config = dict(
    num_hidden_layers=9,
    d_shared_expert=128,
    moe_layers=[2, 3, 4, 5, 6, 7, 8],
    router_score='sigmoid',
    routed_scale=0.5,
    balance_bias=False,
    init_std_router=0.0124,
    norm='layernorm',
    norm_eps=1e-06,
    train_tokens=733500000,
    max_steps=11193,
)
Below are experts of layer 3 (counted from 0) of a mixture-of-experts language model. Rows are named router (the router's row for the expert), up (a neuron's input weights, with its number), down (a neuron's output weights, with its number) and show model dimensions 0-159. Each number is 500 + 25 x the weight over its row's rms, rounded and kept within 0 to 999. Numbers have three digits each.
After each expert's rows: "comes before" lists some tokens at least twice as common just after its tokens as in all text. This comes from a sample of Wikipedia text that the model never trained on. Tokens count by the router's weight.

# expert 53
router:452495545524504479536486490550443521480521518532486472505536519524501497539488506471501492515575509485503543451494518521428508452511537514484477473516509501497515476497493480516474517500478509500474463487503512519511526466504505465558476500513489524466530494485528487500552514510497536485521459502512500513467477523477493479451449511525525490539513494528475506535525476492477492496431506511494503481497503459503481503518488510523512519500502492468513455481468530469505492526503487
up0:464475516497466487510504496498480513525484492519493503468514528535463501543530473485508482536525461475479524507476534519519489483495513461471521485540497532525501495496502492469492461430464474507457482518504513520509509499432469488500504527497487504456532469482514518557522505544515519546507523511509536501479531514516508474486488490563508507503465494529476537541524516469444480458480533494505516527494468528544520523507500545506494536511493495513493495503441531475506508502493482
down0:513513506491525465475485539503543521489469538442503554525491492512522551463510496465559506486523519497522482533511464457490498505498466501512493539462513478502519509513541491478507491527528441493528544526496532458484520552524486466504491493496520500523477492477507456470523493511505496506534481481516490497500489507505485510491524469510463479519537482562498492497471493510474478498518484484479486441527492469496451474549490442498485518516475485474543512529489479499513519496475516
comes before: "ed", "s", " of", "ing", " in", "."

# expert 7
router:494515516518506523481511485499490505479503534434491545489490513487503479517485488505495451515519513475502515472499519500490489480471563497467481503455539515472479449523521501513449476502562515505550479527472481489524472517496513429517471523521518514487503528506502480501531515546534559494508519523501508511494508521467500502513513500499525483510488454530525456483451506494444555462517494533489522491470479493500500560494524496506502481512537488535464485504482512480497531491542485
up0:463516472508448513520522505478462515504457516461511555498531513504468468524470498545515492515514502472530473525517464508491497518459516513466519560482530515524471495519509508500480489497560482455467487484507460490503498538456488516496474526521489510484493524450513507483471511520512511520485534454500535514516490536503490436513536535454499509470499519501484488489488501477484529485479475508509518508511507510483505541513501505473518511490512512472471524510461479506563564528545495
down0:507500519491479496473503462542484470470449502494478486489484510507495516467495472521518517493531517495531504504470443494459514470476528510526522500536521552497530480477505553469490499495434471482498444509518536504472501487490455507512530472504441513497515517475493502557505506518487504474493484456487515491530499482522472496516477491513501530468506515553561530525541541510503495526462497555534528500492483508514506499492495528487511506510523479492473486471514559485544471528512508
comes before: "s", " of", ",", " 19", ".", " in"

# expert 57
router:484478493454498515524510493541484547487504493533490546464508506503499485520505504524493532504519497522506491470442526514493494529502532503532503502505519498528485497540485505476505513499485539537511474571491512535524494512492503519475502527481503503463526486484524519498439511544470460505547504527489522503495427484476482484437481551483508502459490543506499495425464515497504470488473476502506474535534499478506472509487464489495493496513532531514478482485439520470493522491507484
up6:521492485507511484468506501487502519518494518531498522500551543506580540524479482513467499529521492531482486504495487490526449524506519475485508515521494535519448477487527495492521500532516505523473510481450508534490500516479487497483527491455454487448524547527517486495516485473448482530532507531559478477477461486497471522497505472487535452503469520499530530497520509545510504497500516488499513455484463506474458523470496519516507465509523487490495501494537536489547515454513525
down6:499491499510486509512535494481540532487474480471498477527457512480482496528509504496505537475517471510536473490527506501473503532499493509510504512508519495524505522568522540482474499492517493513520493528516547477484536466535495503511512484495544477496515457468525502502527535510529416475504481473434474534499511511493518480483501543474427518518510461471514518527516523503470549527478527525459464514496513508481523475508526501485504481532512506524493476460449485541507505531465509
comes before: " |", ".", ",", ")", "–", "%"

# expert 49
router:546483505519539542505493537566508507501490488503511519449545485516527505485499460533496506479533480459514501496500495453484507493491497506553476462481499466565469525509500490471485510549503526486506480517463530538516504501503477492498488484485490529476505487455533493525513521445518489503509481461496479522483505553490525499488492541491480511550530522497499442547536509507474519543499486463497503514461484492513509514523467533484484490478476497484509505507522514499512546481536443
up0:477464500472443499505479499516477532492509497489492481488530514481515553468493502524455501469516498488476520495505477485449496492491488488478492499492490503504457519520494504493517459518527521498535550488464494571511469480492515479510513497463507541528563468480508500508494512475491481484534497506494454506483450513510515510472496496508454519525505478507483452551530496452487534493472513527503492454537487500573525541519501491459554496524477525495518475494545481527475511488491507
down0:535549494489550503500503510501502449530490472522508461555488461497496501473505495518507493500479456433539525493514513516524513494491500473535472477508483485525510513496498470517481511506500546479503492500459479453481488529486488526536513500509480476475484537492480554546554545500497497519514485525502475488512513468492432479506516501458498519481474539536492499496539475523546464494541503460522506511466509529475504484540484476516493440488464510501482513513479501505489495536482475
comes before: " by", " to", " in", " a", " the", " as"

# expert 46
router:461491521494480489502503458477449519491524498499497565508533512503490494505494499497475466526518513473455507468520541533439509490506481489501438462458512558551504472523522503506461487492511506498493466552488490514479482511496497465541464516545517513483489511534489478516522555515501536477522532542475488518529485491471549500495522473499544499515494468509511458523455468511500503481470515501498543502458497508512486527529518489531500501502522487527470509461537481502512527503510497
up0:453496479490472533506505474456471519491507536518492523512502492490529423497536523502478461527502491479472508475524517488496552493515450501522464496498531512497516498470488470517505503480488481531517494529535491553490431476473515499523481557542484489522509479528514480542515501495485531437518470500487494485571498502484523487473482492511535505496496497512527478496455507485478503506527483483491517488494497515555501506527469467508523496488487482491511509527542477465444468463506481
down0:484503520490433470484507504527497535469487515475514506514523512537530489511501484455461540440492488521511518506477557503518487506541518510496528497521490503520542504491495479473500470527501520517527482451527475484549479502514519538515489502461515508535531435516524492513538460571509518516490502483489489483495522484486460518498504521498513515543474509524475497485472461500507476514482469501477489483499445457483550551481513517479470517482481473469516480479517519516511505535481533
comes before: " of", "s", ",", ".", " in", " and"

# expert 15
router:494507443506497513529459501531512516497475544551519556465466511538473481467526524523506540484505513511505497457482527499472495530497484506508447481464477506464488576538491536480524478501530451490512499545542453525471520520502506513457483534495483512468498499484500522500493460550514492502491480518471517500499490501515516452514481463490520513517521519500532463496497514487466483514492480481491498521530483486536533528490476490524464501507482524494488466495486513493502510558456527
up7:489497509526525513480521497542494492502502544514485503513498531498518470525512513491496496484519524507501474536456527479456487477465491507518517505488500537476454496504466503510516549505533472507469505498493513448479504539469494450465461521508536460492492479494532559483494496526533524537528495506464513466521498472477510523511463507528462567507478506537498506502507494472536427505533481494487493506489525448489503477496520472471536485488455464497486486500514483513510520527525567
down7:511495491515487480485465506510520499507511482485529549507475468527501512488518508470487540475496501497534518540518488506524477505477470463491486515526498533485521480508476530513464568521557482491449455478467493466487508452496528484448448470561451514524461528523491533505531445478522481471491490491499500515528534463502533500480495513540481511507482528529478525492500487465490469495535493504495472546523522496509507492510496499477517485482474516500486523500547544508508556479494509
comes before: " |", ",", ".", "–", ";", "–1"